Below are experts of layer 4 (counted from 0) of a mixture-of-experts language model. Rows are named router (the router's row for the expert), gate (a neuron's input weights, with its number), up (a neuron's input weights, with its number) and show model dimensions 96-143. Each number is 500 + 40 x the weight over its row's rms, rounded and kept within 0 to 999. Numbers have three digits each.
After each expert's rows: "comes after" lists some tokens at least twice as common just before its tokens as in all text. This comes from a sample of Wikipedia text that the model never trained on. Tokens count by the router's weight.

# expert 33
router:487462520519506437484541551486470426508462456473551470486473486474468509513491556509473523506520521557456480494504501450581477470446472503550461
gate0:398468529513553432460485587391557434567494486540456528427494465494494479530510528490533520503456457561434533558519517528466544478518504562533439
up0:490459453510452498540573451502426516526577523514582493566522533492540446521552458486467504488519400475451440489439436454551460508559422488462469
gate1:513557593461483456521519443493544440399475487486578549582475485519493514525526537563605471513512452539505557475582496464467545452491566474477488
up1:477495547544568494543483483566530507531490538556470546409497564514472492554505491483461520493539441424604479435492542504480484486526477497492573
gate2:525481556452483468483513500418475539549538453540510537543483512525467525545537449546563506514383430529532499552502448518515509495524445479510536
up2:495480550491489529474484474413486507443565494481483475547487489502460431589558483514526483497450429437517493532473513490484498473573439494504545
gate3:514543493547488533437456473597493551467469471531493500450560504496451476526532444454477490562439535522441496477492486591506493355492485477488462
up3:532448566521468575629611492505455499433493490494454482488517509505451558546480495515517430473558510477508440478444558503541493543525477454548435
gate4:503545464493498535610519465519547521485478479476518482511486547485543551521543545537512486466534531493483494543481486497485516470514423553456474
up4:496460508542496511466531429462529480476551497583473481498540472551568503479463513441497507564553500525599536438501528465465511458597515526513503
comes after: " |", " ", ".1", " Labour", " Democrat", ".7"

# expert 57
router:523453444539511485522468460479536486493545533399517468548482470436452440481476494498476593440480559559513430567453498475538438535466427476571565
gate0:499538538465511457450507526503508432455526538551520520398468488493478526506508498501539499515504496491394514475523536535444517512515482548519433
up0:485525501522432463500428472415557512517509552563608553458587485493508496494528475437452529456506465530459437520450488539595530433532456471495480
gate1:520524465427531477499497489447498412461453529476536528497457541492458506584496514454554457516524451541523550510483502513448520477499495446516518
up1:451500525547549470520506502564537578518476455527463519471513499491471465469486455497529493602477418427584467459507554454537452472516537502529530
gate2:527479492515387412472593458437538458505524476530492502529410548527453498496545425504508446431515467459535503508543563536524505552422495503482481
up2:534526542433544446508531456496506516474525472478464502552476528540409523534547435521456486374555524509505481529546521538491439499484518520509470
gate3:447507460430450519490494477564527505536445461498528527476439582513472504519586454472547437500428465518438521488542525484473491500536512509514457
up3:484563478446525470520477492542433535435474400485498466582450405382450488550567498532511457488483505549406511541487637559571525534466439500485424
gate4:470478524493474499544526481482532519451510513554516518498484511495516585525543430595611511498488488515488546497505503508436534449510448469485531
up4:495533561466525522411603481509406510480446519485440454547479467494563508450516524441508481506464547486567516461538493462534460472515531527465514
comes after: " |", " −", " 0", "\n", " +", ")"

# expert 35
router:465476401497454447476535412592520458529525566473477491572491501433545519460536452573475465492461533555552421494576534511491532533521574463474445
gate0:524450517505539431468485477457492478559485521519505553487559478476481553546470550468521602570455582478538543417532477444494470492533524498510499
up0:461461492533408504483512510493442499518532478487565517497512466510519520460565505463479480518500394425508483509446454547477510486554514512473482
gate1:477562556550520519467541485459535547454485466513516555503537574517600457482502529617562530444553477482522525521591513524499593470436538492486515
up1:452490484609545514533597484531482533433544526531520562474460555501497545467502465507481481545494490437532582446494504516547511452464472487524473
gate2:528530476453512465497469484506489478495493491522460517563484512515508555489519536478533495454557478514514465517472518479515538512446434497433441
up2:543496475436588470458505497513426415520547481492486468569513484515501538478495545517503516439489480535523447515472471494492440452497421472498487
gate3:403497477548448495542461481494471531514453521577535516489503476473411565523504501475499440607501457516422461553429505556518520459515485537505525
up3:421519480514487490580493500542513503547462529504506521460563491496481580501514495415511492596499477500538464507488560559559561465468550475459488
gate4:447535494437524605442557490505540515465546458492541511423509505469523540526551579558502473494515442497441544514513508534462482463540471524504496
up4:541534532456513462508433507496486486462440456525431515525528477539506533499474470434485573547462562514636485455504492476426485485569489514533557
comes after: " T", " A", " t", " |", "T", " 1"

# expert 5
router:446448476582471450514530500508456472525494455490525461485441547434432484526478497515508512473593473508527461546502515436557440483474541572521491
gate0:548446514550462502468536506470574470536463561422460522491475529515461473529500525509476534511553500481480528449505515455499535474478490566421496
up0:439517520555463484521474455503457480509442500513519540458518497539486406454599488446412548585473445545507515478482480478544497512492479522566508
gate1:468577548559462558528531450428499520433497465544498508588532537536481528543452476557592496501574479524570480534488530487499558459508550485432443
up1:462469522493464463487545501549532491449547536519550545407477505510477475480514390413495490485434399487544504483548550541515500440544473474520524
gate2:516557566460487536484502456520517469544522461493528573530533549552492533519479491447584475486484543470528504477498549494490523509510492506468510
up2:531526563534539515578554540493483521518516458474524475595463533497528556472519533560508482449543474520489499495458486552476486457539557488465482
gate3:545527607560496453469484486537500426464485450517544467458463422441498492489511485486558441430566508461439495482439478480478494494476464437471432
up3:479482475490500425537557537482453557441506502554445498480506548449431512539493563571496483534413541515474462513494483539503481574518477498496465
gate4:448543489501527492554543516566536553469436470492513556453494545528535525511532554570566506521531520488513538508548510550438494477463511529457551
up4:520542476459512491457487591487546427453445421519515516543507519487587512550516484428547518498565440538515560508529490467521484467524524516549489
comes after: " ", " (18", " (19", "–18", "–19", " 17"

# expert 14
router:471444450549523431472521507533470455486524459485549428469464498463431463496504527486474522506547480524497443534493521419570436499497488563561455
gate0:495462488495502480496527491444502425558494521496495521432479494527458514466511525504494556498555523422528530461532493510489479526468501529493499
up0:493546486572464442516469547482495494478456429540552486585547535432549489518510461406478535535451481504503496533439486446500522484534535460514516
gate1:462487526482460483478544526462523493463424568511521544474480594566520485571431440549564451468580490479541528485589490467490553516460587496516502
up1:556454559530511458471515477519500508526495507496517508454519549525507542440454439519536479582495517421544509469515508494508526506497474419523516
gate2:512468427469492492462473452544476531479425510448500569499466493537532442502430509492545491519500449475566472550554545526445513552547538458448520
up2:554526520488557448458494510484508480516514450490509521461493505577544527503540494536513477419497483505492468477482511531522485490574463493498520
gate3:480504575444430485505445491507545493493478509515498529475499537521522446523492494454556534518407514513458496506452460519518497507495487470477557
up3:482474521509487491552499554594490534473447469502496500458554505438494461450584521512523440514441472549371487511458492527545552497488494468519460
gate4:529497509483506537489482503472486414498536457450504513495515516547492526550529526512561487508535513467532501522468556519558547482527529522490523
up4:524523529425621485404468498527467510526514440569419499457531543478480600520472399546533529467582540531569501458492488490412533431511534500497491
comes after: " |", ")", " did", "°", "0", "%"

# expert 24
router:465473469447504481492580510495514499467561513476480508570490496446447430463524458484446507474501536460392508564462532520530514548475435562392433
gate0:467457526487497478513483528510456458527426563528520484518488488488501569448541510517538539525551457479467485528583480453481506481549482463563520
up0:499474501505479477511481446512508500521562530491514535499522515514588467539534389570508495388516458492549468510433471518576503495600496535497520
gate1:446521507550542525522487531524534515492545558543555568473508498452507543545474483562516475473510473495542547475515497495443535450531526485546530
up1:476470503503538418456505438530480455465484439573476529437534474485490525501467410475533482542495519480489507399569537440412522453459494508436487
gate2:547536463478548367487442428445549549564539512505535520504454593497385501517525472466531480441464519451530530515477552483485507456494442503506525
up2:460530470462539373472502519420521540530494523480477431520511523485451502480467501533497498421519461471495482549501487517507443477510501444502533
gate3:511533575470438491481425484496518483529511463521552486491490507469485565533508478427526456570425527475458553487439517486458586481554403405467484
up3:535512480461411455519443456511521493485483450528459446505512512486453524530521484480487450557449509434483532531466508420549536521515504456470510
gate4:506488502467476528547492508544545500482456460514452537482499534504533568579507496484505455548512479489447583536562538455456490524556497557440403
up4:435519454529471504519516514479501537482482492580499484518605518492559473454521470421482516523470519564542556527504503489558522459541545479513469
comes after: " c", " r", "\n", " l", " e", " f"

# expert 30
router:539509491439538440535532521509548501455459458483503442518448540500507537494437475592526511498521580507581445535534491468530497486456514504537535
gate0:465425559491522478512442549490503463513441511505482532473477520492464531581488462409536471552499536433475508464463466477571529568394478561513559
up0:480469472501413430521497434492506499450586508472486472514605519443472453497470427494493507485481437510455427543504542525576521476500509473569474
gate1:506568488469508468550486548494563482534512448523539549521480549571488487518456523512609532463547532576554510492511545485508501441489506507541487
up1:459463512560582447575483465409494571482510506573515492476443591505520547492508559440445524582515481467473530459502424467515495484496419512485506
gate2:476448449504490431511526458468560454516464528551556518496483508522454482536513451460558490488519502490497451432491500520492496484459487497439482
up2:456507506488491435432467465482526500470558477516538483433432452493434521473460553475484511491570494488497470440459559535494483492550478595442507
gate3:496536536524480503483485494478524482515458468476478481495411492521433528632517427512551476538506522489448476511461541553508526584506448461561492
up3:503484523502500490571523510454504521524544506488428466439473528551418529541500455550560464425548488527483423543420566501574517533462552428453430
gate4:428598520558472456496579443522525481493523457518508487502454536552465537510538561555486479563464486483546513509492492546439511468508529529465525
up4:492492516503563476472460435525517524501527486541424531507516501442488470476505466481495523446555465491539502503456492455512507501477555558494527
comes after: "\n", "|", " |", " the", " W", " +"

# expert 61
router:523542489539486464489569409498500460494451453489491495503471536524530448576520474554481442563427531526515477563466451473494527563509483453526574
gate0:539446508494501498467448572538586460530530546460521589451475444486449497472492536427578558510424544574472555427508514473402509513535499474507522
up0:474516412517384524479486491414473506493524501479461555538536591465476505514577444569488490466554423428509534549416487487553531516487486543515441
gate1:383503578547488473522496487529560446408428444509497530570449523567540520563471508522511481490482461505573530530522535487516571473496547475475522
up1:534503532489535481489463423459503516496525432520552481436493484503417530507493492444509463548517444505537599439525542486470485496442507496485620
gate2:554473554474491486541527472579460477519469460517544542506441555574459462512476482457541458472438498409516530455537591495541461496456541505461453
up2:524458440527505495556554545490468466472512476504412473554459471508488513487540418553504452440494507553526491504463547574497447475463497502460546
gate3:521541500530538533465457497537541455505470515533512479518458488479450515576536490468523500599534484488456488517427474517502542435471387456515471
up3:535519474593525557516481522626556451512493491496511458575501492481422519491549467529487513466591510512503422542480438455518475487446495448533451
gate4:424470525509510514548561452520517473439544506497502494487506518492473565490539444539588461529510480492458520530535534521536501495473516523435478
up4:443485489468528460466501522561402511434546518521418407465573458489576578486448451482507489525500525492536489425499476440442470431536561535501491
comes after: " S", " Ch", " J", " G", " j", " pre"

# expert 6
router:458437458554511435444505515516457447505516439477547420470461511456426482502483535489482528517546496510507434522512529426575436499496493555529463
gate0:532498535463545497512496512536494453508552566420552531484434421506417527493463507461568493560488573510519483511533482452460474489472489502584491
up0:538480540559441490476523434516429500513458436520490483478536514466448432524442494471506533556498443420463507483440456476584535487492469437498446
gate1:470579526526504501496545506482540525454429531482513508607468536547586521519506527539468529569522473535547464536435526487465531522496499433478497
up1:543478567479508466474511475542517504467485503552479507358446529464473441559454510432537394566498516506524510381532533503459511443489478432520523
gate2:531512547483540494471498430520539522527539554527466582496519508606511475531531452427514517553463429493545519499490516499534549460477428481502461
up2:491536523481490511489565480509544498477519476479426512508480533529477489569492468440499508417520514447511481520502542516483460574565388502527488
gate3:447526545453473574514436501544492472506474484483547535482482439488503555484486421508500509491452520415462541515510451525451509529458446479533586
up3:532509519551545466556536520534499456473460498433585534547478524510506569523547504517518511472468507539516484500518524538471511479487515468497396
gate4:449491576505474512546496470456570522550531488459421531497448555520543497495509539619545541530505492485531529586521543476415506552577488551467542
up4:506508533455497491402467498499533549461481429498446483583521490518522494486445522452495487499552538505508550453463543461524512553568580451529409
comes after: " |", "9", "8", "0", "6", " 4"

# expert 13
router:533497428471441527488512422505505463488528468463497561495548492493492471469474506484420505523490453505445550516431537535561535561477409540519454
gate0:449424531471433509425512595516484474514496482490577533502494444518494485522542541544614474616461562470454477533467498476456530496521547505486478
up0:510479522528416537556534500461466470463513524485518530500619519436473467515452437498486538437457527484462503440489443480553515484504453488495459
gate1:514483539520495522488480515511490493510488458571574527535478514569481477553510544503512439488544489569505498516555537476487557497563514426433485
up1:490439505459546459493564457532503500474449500545512566432476598459506571498466521465545469503504464464556527448583533484517493423495490497536465
gate2:527520525516537468475547510560525506574470478596569514506479469520456538506532503482574448491495514489584511498466529473470511439465498458505493
up2:424525539449530491409524522467476466511493491482476481537506476510499425519558524460456452502568494544533464508486500544542417561489458516483534
gate3:538535527426486495489444506541464476498467497514486562490396505537493505514504510507486449477417533468483532492536496590481577486482454462526521
up3:532479515442465497536460496537430533451557477506441515542456538503497454478497514569474475435457545450492489529524569587522563495478459448508494
gate4:502538487465566479516542493537553482522539501489521516480471534500503539481556473612517451523528456465528496510521483542506498452472473535497554
up4:509454487470484508479457462477502541474437462504504445522461500501448531469455492405499572517477500575542500474488559468453517479572534500550467
comes after: " 0", " s", " Z", " G", " g", "\\"

# expert 0
router:467504464543425488526470455465491588540544477507490505493455528513506512504524491481513571494529509569442430502467463459551498471509467481530501
gate0:481536496471500506468470571445535493545465420510518468495405528482527525471427540464550538526472507484498516466510514476403484571523588512501493
up0:495578536513495513497484487393461512502563497503530517573520570503458543459538413453466536417485472469473466506485483511478518430564544521471483
gate1:532517565545497557509573518499525499407433433487479537464550459563474507595494434529529447470486472514574516458525500467505536492517546500490520
up1:499494484489556484477522542507502517495496492528454461485552476454505551473526492525478474539545431442516506416465497523564467483407507487476452
gate2:482454478422463445466483473531526465547492525502511448504487541516481480538498479463552493467517468511464467501512569604525513523518498488485445
up2:541468540429604451497535492552427538473469487547492482508520536474491499528450506526523477459523530546470411539493453520488430492539433534505517
gate3:477547515440505456541494452514444478503474482547564506550469403486516508520500450490510503519438512428437469446545545527548521498487448512496494
up3:509501495479483469549490579532450497417421515499522472580458487418442513523507498542464496439494538480452492476447571470522479549439525471581446
gate4:467527555504491464555458488538585464477448468521539460489534499551557536521514448523520486494505593496498519594476594484411527538537430512466484
up4:503488491425535494464497547520498520452468409491433478547494440531599485507464526463480513468522475538610508466456503464470531495522538471533493
comes after: " the", " to", " of", " Court", " a", " and"

# expert 37
router:529521512549520487577452470545475486530492489464521491525470474502442475506437559556522569487555520552474479535449493464519489482414464592582535
gate0:450451614534476536501422504491487478543537528494524547465531497461499484480495534473595501471522552488461573428473542465460574552543467509547545
up0:463503539522371445514538459530477489488536502519620453558555500501496476525536370483460488506450473471551458581467501518535489497555471498507502
gate1:432540494557524528513456531517522477481514471569511482543456537531546558493416519532580473530487555469561523569555507502540560435534526484431498
up1:483464550494569390524481499513536528461494457497526503488447521460493521522497479483512479574496488518493526442515516512486497527555486477503497
gate2:520526453484513398553442501510559497519512540470467479494512488538463442447490499438517444452445468462503497493525585526517515449430495520449436
up2:495463431437475471547515481484421389482564461488530461499471507431529572516541428500550472509529468518532447513500543540499437512540470552425475
gate3:552579427449548551524408490532466410492488437525468461454452503503476548564476467511533478493477547489475488540510468512453505483521399465579515
up3:514464519567459436528488533549425490529474554506545527521471498446441490502477439465510457513433488418497471488518588504510521566543494504475511
gate4:424490493509518553562491516517556504469498558513455537535549503577574524573497557523496459489529492451503540514503490549454575488497447484498511
up4:526469546491470515462428541481465524444543501481438475548538436520530542483456537427490575474548587490594536503534531477438527463531557506500472
comes after: " ", " |", " 0", "===", " Team", " G"

# expert 62
router:488518532548518448529584436507473530497505483459477426612484560491422434504474488554520487464538524479522515537563487467518438484465568572505441
gate0:482561535516565403481443525517540462573502496504529517517491476490475499601463537471491538534553634472522499462546494455450512521567492522583527
up0:531546543496444555502556414505453467527556553493542516453537495470481465487480530523489509483441520530450501561440471465500471570533495480501505
gate1:475534563518501561477507495467559480494413483498559479603516471531561497502533533494500587464569460546545426447536521521576512487495537525470443
up1:551473533545513448503530464494398577456509500543459531381476451476476538522501397483524384515498461512523583461461491509477546496477418452481485
gate2:466454515526566448414479465517498524533488517581500488486486543526405426562505434493519432510497480526491473531544572477499513495446496522560532
up2:546540481504503420477507485480503606458547484522461472577502472532457449548497425494502497520559509508561467531470521541489439501463466480558396
gate3:399514468600497510539479494483480516541423490552499517521450515466426535545474443477489491512489502515462481529515487545490526373463471484526459
up3:490467490524475396509540570544520532561451510532436499537456534477463462487446538485555494483460519493432423565515524500563507473538543452523422
gate4:482532527401471573548512483504510440433527444475490484468473543537461556473522465525567404499578503502459505503577510494535545485479456614460533
up4:521537472491495525454523464450491512388534502439512508511522485425475526416505417453512560477466485552419494477536529502554524515492524513491497
comes after: "\n", "|", "-", " ", " Preceded", " He"

# expert 40
router:501485441528448409453485503481421474511480478494445520463447535504497547477514502597457498488535531503544513507506555449483454522476528553546495
gate0:480530498483517445498492532483509502609520532499575501420466507518549573526557519526582504469536551510514567522511517477476521444520481496510501
up0:497488518562450484524461478492505541456568514565477437561530555514471474542467504498395537497489419467393372520491514506471499537524530505505473
gate1:454492500420491458475478543515503499467479515542504565553504448487497467479505461538475536538520471521552534473543559446477583476552506482482548
up1:549525542501574475448467484493405481502539451521528501431499555464458532545516523462524453568509485449521499396530523564437494464543476402565502
gate2:521507509495445483564440456474554497521510470534442523515439546489548503547531459519572473510461514431510494510463503514390502578499493508468488
up2:521491489410530510512508569451461458437523471491410455498451510507510597542516554508574458419500533513486465566505446537508469504474513532472431
gate3:528547510537503490563484578501471502499457529453564504481483529501472515594549459469523491550508505507427500538448486540442556503497446445520452
up3:533529508452486422582490513550459488618459536516456516445468562485501490473584385556505400539524493526511467521556532543507545505488493419435497
gate4:472499479486512523523473449526514508531466429461490577499468531549492499472507451562496447483456489501527557511586585503471520504534564544433548
up4:472538543491476469474572477559513505447496469542464523588527523529548547497505500462518503566519461494608505440524440524516605543493539483489510
comes after: "c", "oc", "é", " C", "uc", "ac"

# expert 27
router:548449516570524484493542483519467545512508495495427530537486485492517531505500484456474490484486446446538481509479485514480451430578539444517496
gate0:503514539548571476491528539499477460583492557510493471449463513514509536480525541527503461500503506512504497466490418401412476473462500534561459
up0:474504458468474488558493494489495517449532476479471473489552560481489496518525426511489471464477557519399455579432538506565544528530497516525410
gate1:468510536547496525501477498440511469492423432556567493578500463538478528536488453506527480467477471496540488477520527465555553497474507433503495
up1:559419504481504460517466474527521515478518432540533510504510501502514482533501507546457480471515415430496479421530540497515495557506398475530547
gate2:468467517450532499492440437444490520534531457481475479441485491506471489480468502498577470495523530490506482519465528502524542506511497520463531
up2:511502443465528433463595487486452502481473518533465523472455497521479487506550504524474500457507484531515398543423488553532465505478505494501465
gate3:469496493511458472526476505505445539474512483499528500530479441436537479589536558515499487569469516539478532457485550532492517421466407472526516
up3:519478539476451566532554520547543503379535492467431489504533529487536438477507545502442464479494535507490437482433490529487481525475448506533442
gate4:458518539478524530591519507420554484486469484479503532475510534547551506465470586566558484521527496523505533527534516527479488489507483529484524
up4:530564485447585483461447524520525496460410418531509492556528508502519500491535492500464527487503574583521490489518510508492492482524472475469512
comes after: " to", " the", " and", " a", "'s", " his"

# expert 39
router:487445450558503427479517514525456453483521467475538414474464523455427474488492529474473514497551496531509453530507522420555427499487492554545467
gate0:517548514508571478501402550427534486594484473535455515503520548513476527461504459495558493525576531478451583500448463478517534519511546531514450
up0:440477520518503474488559506497463510399582545446546477522556541504523373512489492489436492483471463464496551503459576542584526495488494510603532
gate1:471514540561480456505522482463526490553491489534511520495502540544487406507477538528498453514501520509527529518495488496447541513545555497473513
up1:543497539504576537510456480518505439397446483457475509482520570450398482542467457501466489481524439483461585450457585432490461429565497509593529
gate2:471457450491483519461455462514538536527503509517522488502517481545463501484495484474506457529472502509545482529518471531480522449401487433448464
up2:484541547525513384469506502478479516444554541506529473510548458473516561482513534492552491549524525432490492535436452539578491504484488491493513
gate3:507571499426525460478473450581504484584492479521486520508455508480522474511479423485531506522422526540499516450545512527462510500510437462578487
up3:532448492460487446516490501583472477481485500488512498497482552481434476476452526501529485482454500475512461539555572500525525544462464472565515
gate4:437554544539533470582522489523555417457498418542509478531428474551465553537514491548545454508465541484475576500552540458544517486554579503519502
up4:509486546421480531413501558541489448517486492532476496495560452547509519507487495415507560611432501577520464468537531516544514458530504472448602
comes after: " |", " ", "%", "°", ".0", ".3"

# expert 23
router:541486462591432429485509443504440521480547478474497480504505528458457452484531524502458514495488482489516470482548540499539467438408532554574398
gate0:504468531501526500487493534432520457580547466530554548425523541514478539484484541476553579520461465493458612449468512556415556457478426568528561
up0:506570513530426478531482492505502451476546561518529529518503544528515392503532509494495533524519492422499504458472503489473524518531547550544503
gate1:430548534531486517483502439488516501501473498538557518533502606564482530541458420512523465523538476488545531516522458532499551322465550538529513
up1:557457518466533489424452497545505533507440508510467501488412474512496535556547470466479513555435452427519533466484623496492474492518453476440481
gate2:490531507525505473472506476512522493577442464533534493506478490551481518518434467466540481474525480462494536448573556436495550495423463441503500
up2:507511541448554575463455504474511559431536455487503534462557507545464479510438513486486514435517478560523480534490490491562462531584510558463516
gate3:541472533478524520481506488547445540532496509509482491466473446493493521554485390532559524511491500460472586498504536539484497433490455478511491
up3:534531461455496453541509502613494546379478538512488583515484466487512517535496451558477536491504493509452430534552565564493451474489482477508470
gate4:437515573501447498516493463471528572485521456485478536453483507570477576541564484511531475502532460522475536414553498494489506470502510439523495
up4:485570564488568514443424427493451505456513495462530521563477439500596553448554446472505521497467504514522489469529496471539492485480543468540447
comes after: " |", " ", "\n", " ISBN", "-", " \""

# expert 9
router:508505496459397439454593509548458444458552468517505554525495436482499455462525493502499475498513543520502459470382523538556589571439468587461412
gate0:453542552538546530510479533473506504537511479568515562510472482485497568533461538557550509468465566509469505423544523504462514499503478541542461
up0:499480504506478505474524499486501510538528597401544501430540513475496477474538512482465572504471460447444482496468469475523519478482514546477459
gate1:432507546548470487494526476416512476463441491517538539518468525494501530588468536535564475479512519480512485529541503510533518521519535470495482
up1:526482577495560489490528489474554466451521459501487499491492538515483456500520448467550487606428501444584457404540519532483584446486413486534507
gate2:521497471475509491464514453489540451569526471526536546499486463593524501505540479497543442512473510508469463531544458513482544517473449589470550
up2:458521422476513454503511480501454460501484519541478456495515451559513519504522491539464457512552514457451503531517498485482506446482482556550449
gate3:478532519495527505525479430504500530503478508511502520561482521504350533496426413531504445511470497439453528519489492533506516503507443422481565
up3:449497486503451486550533449554491516510512473490426414607486461441374478418524473503482460464474501385512485554451508556592553478472456428497505
gate4:422515497449490520583520496531540497507474464510538508493505472453484521452546572513590522543460526506520541519564572496484543535579481523468515
up4:508487485452531504457496475549508546431440449516494492509515454462498465428471530445524520510521476530553514503545472527487497487465572462476522
comes after: " P", " F", " C", " D", "P", "f"

# expert 18
router:574525444515499425484521492562437510444461443476494456580520457503494473526486518463510540508542577509490490547586513505416465575472468509506443
gate0:483511510435546470432464578504593457573478528517478538520499523500560562465561588543553483508484484508492528459549496515451514512466497457482530
up0:484489509521453499576546461561464528448502528491523479424516556471518418566403475471472549431521483468473443505477469494583498497492469514549513
gate1:443554523475547501550503511519487455456456440508452482601517517429466544507502487540546461485570517502536491514484485509486550507532562500464488
up1:524456515554551438408519457589514534454464487539492497453429492403480554549515439405470487533496454457560482440494488551536526448501442436555539
gate2:499504519472472508532454505488536548508499522525500490531482478480481518505488480468522439491488469428462494450461594511465500550424471497494478
up2:492530511481543498486428582540477532530528449540463420522453477438513538445477480481464526503569522444573423452483553492500453458485490509516536
gate3:470539414487529546500488465549470483466500516513545484468543489542405493546525514487569486538484526509489524514410518553530510464479419473507481
up3:502519457483500468558529496585460520546532477535411502524477594439483483521499503599488407411494537420463497453535596525499471479471529475494435
gate4:515445494442464515545500528444500511489572426470526547441491537523521506510549470499593517534511507453448561605515536465455498506508463462397505
up4:538495518488549460493488435512460541457460511558504497488586553541527576522493429440544510574556529461522541488574489513488529486511483457545480
comes after: "\n", " |", "|", "-", "–", ")"

# expert 34
router:491524576509573495458468527464515410498498500543459457420432561598520548524507523472562427503478525546556536548527506462491522469458494516531507
gate0:456498514486475475505455527401503477621475478492490563468446546531493494502534556461549538479485512520488525539467498471514510525521501556500468
up0:498512579502517436551504420468498467463583497512469455530550603455446458557529446468482529524544520489470445497424515512497469497593426495494505
gate1:460515468526537448472505446472558460438492552501518533509532550461477496559449477489539495510482520534530509458517511470516490494442592419445486
up1:509467508512610537545497508501463529453527474466511526428476536486426518555505454505531518505534443498529554463491559464517511480512472466490511
gate2:528516582485543420422504496477529502579528491499487528473487602542441504530487494489586521621523558445489545509531531485447496529461420485534522
up2:464551552502612470471480503516407522524547479461513450550486516541450537440515468491555456491550531470462448525506496504477444418432490490492438
gate3:561506510568512497476467449496497515478454477525536550487489476505516496489485453496490460538461552457401491485524481478472533532494330498540501
up3:524496530461447480539529530499462504490485481481501529501464495456448459474577495627521460416516501443496429541498514555517508584489547483471435
gate4:525578511527492493539524530505555502531532488488493492478503573552491568524429542554532523558496591536506499489473525465463508513539452496468454
up4:497524504487482478450470486488487451533502551493488523496488455479503599501546540469586535490574526436526577556478449450495562436552482488480425
comes after: "he", "h", "e", "em", "w", "m"

# expert 41
router:516559475502480559583591459509558515480526538517517446516535545507509470484444459484494481488500525555503441529434450504516528470467497442492464
gate0:505392562510540472502438545532436494535507541519502536527489435501506468472489528455594488484483457473442566508528552486504543486480473451504515
up0:512525471513433413554493492499517521484499560562534502505581548464501469480482412534486519420536504519456493526408501516482508561580424494509412
gate1:464561568545474540488516525514486499410489535489597466518460511507526495552448511494515436517500571575558514545535546443474498506488593496497586
up1:510451506549526506447539508544492493472536489548504512410523564548455517543515516500488510537473449451560472459482509491516579477455519495543518
gate2:494471546507495487499511466453493496491535462524435525508421478540495444551481445438555470486489467509526500516522562508513504510480502463461512
up2:556494574494511505540503541453444480499481413465470523480494473503453484503514496462522486521488447489518559493471511525510503478518504495431539
gate3:451464613495482454488472505489461475576559522517512495472479505464493500545481543506520450568491532513441521540451525467452516524532458494540481
up3:482458541474500454517521506477440499470560492486557480477498519441486467572487538570482466530477512535455469582455538454531485531469538539609446
gate4:470473517496493495490508519527554442476500424522518544475506438561526482524529516525535497549595505451489588467562471450454515498555461500464570
up4:468501535432504523444483537539483464432463460588425516545506499519559447497543500484469502528503497565584602517477460479499495485537505534502549
comes after: " N", " O", " S", "S", " L", " H"

# expert 59
router:471479544454508502500482508522464448522521487477507562520492485494467502513472533503522510537465438474455524461505554510553468518537482500493442
gate0:443504559434498464521469602485483511493492554533488493502529477438543539460459511523525572528515558547505508529513530519482488468455521512515501
up0:460472524539460508529535450462492527500540502486556492495503524485520475457536464501469510503517471454495463511501472520538499539493511530502447
gate1:516557533529483513552538492537552501396468526515558472538531487505610502572467471489477475443509488539615450518468481442521524481520437516534542
up1:494457506528475463473472507517430564497469491542518541469561536438491503525561491367535492510513438455514514432560558534516473415570493440518507
gate2:420504477540414419487545439553463444437515469512479485529487517581475513519466429476460476472471519404465582493426566485427524555473518486463502
up2:483480553479576485493482526463446499501546495518550488516526529511486505504492445510544513530533542486488480541471478510479446515422474458495496
gate3:484570511445519487529445468485521404513446447534560443502507485496558474575575435492541450493449495446479540512481412514488546546523458534506454
up3:517507488516494523560512426546548447494363511504523488568544499413491432557576501525487389488469512489436508514521509475518515554517518461490417
gate4:440507562495454514558581478446532538552505487487557517466494570551522560522500459551527423541450513533549560495536483488446530460576519533462469
up4:480482501503558520457473441464502538472494475485404505550522434524529492522523508456471533584566523459524543494482484559533510418507606519542488
comes after: " fl", " b", " pl", "l", "p", "op"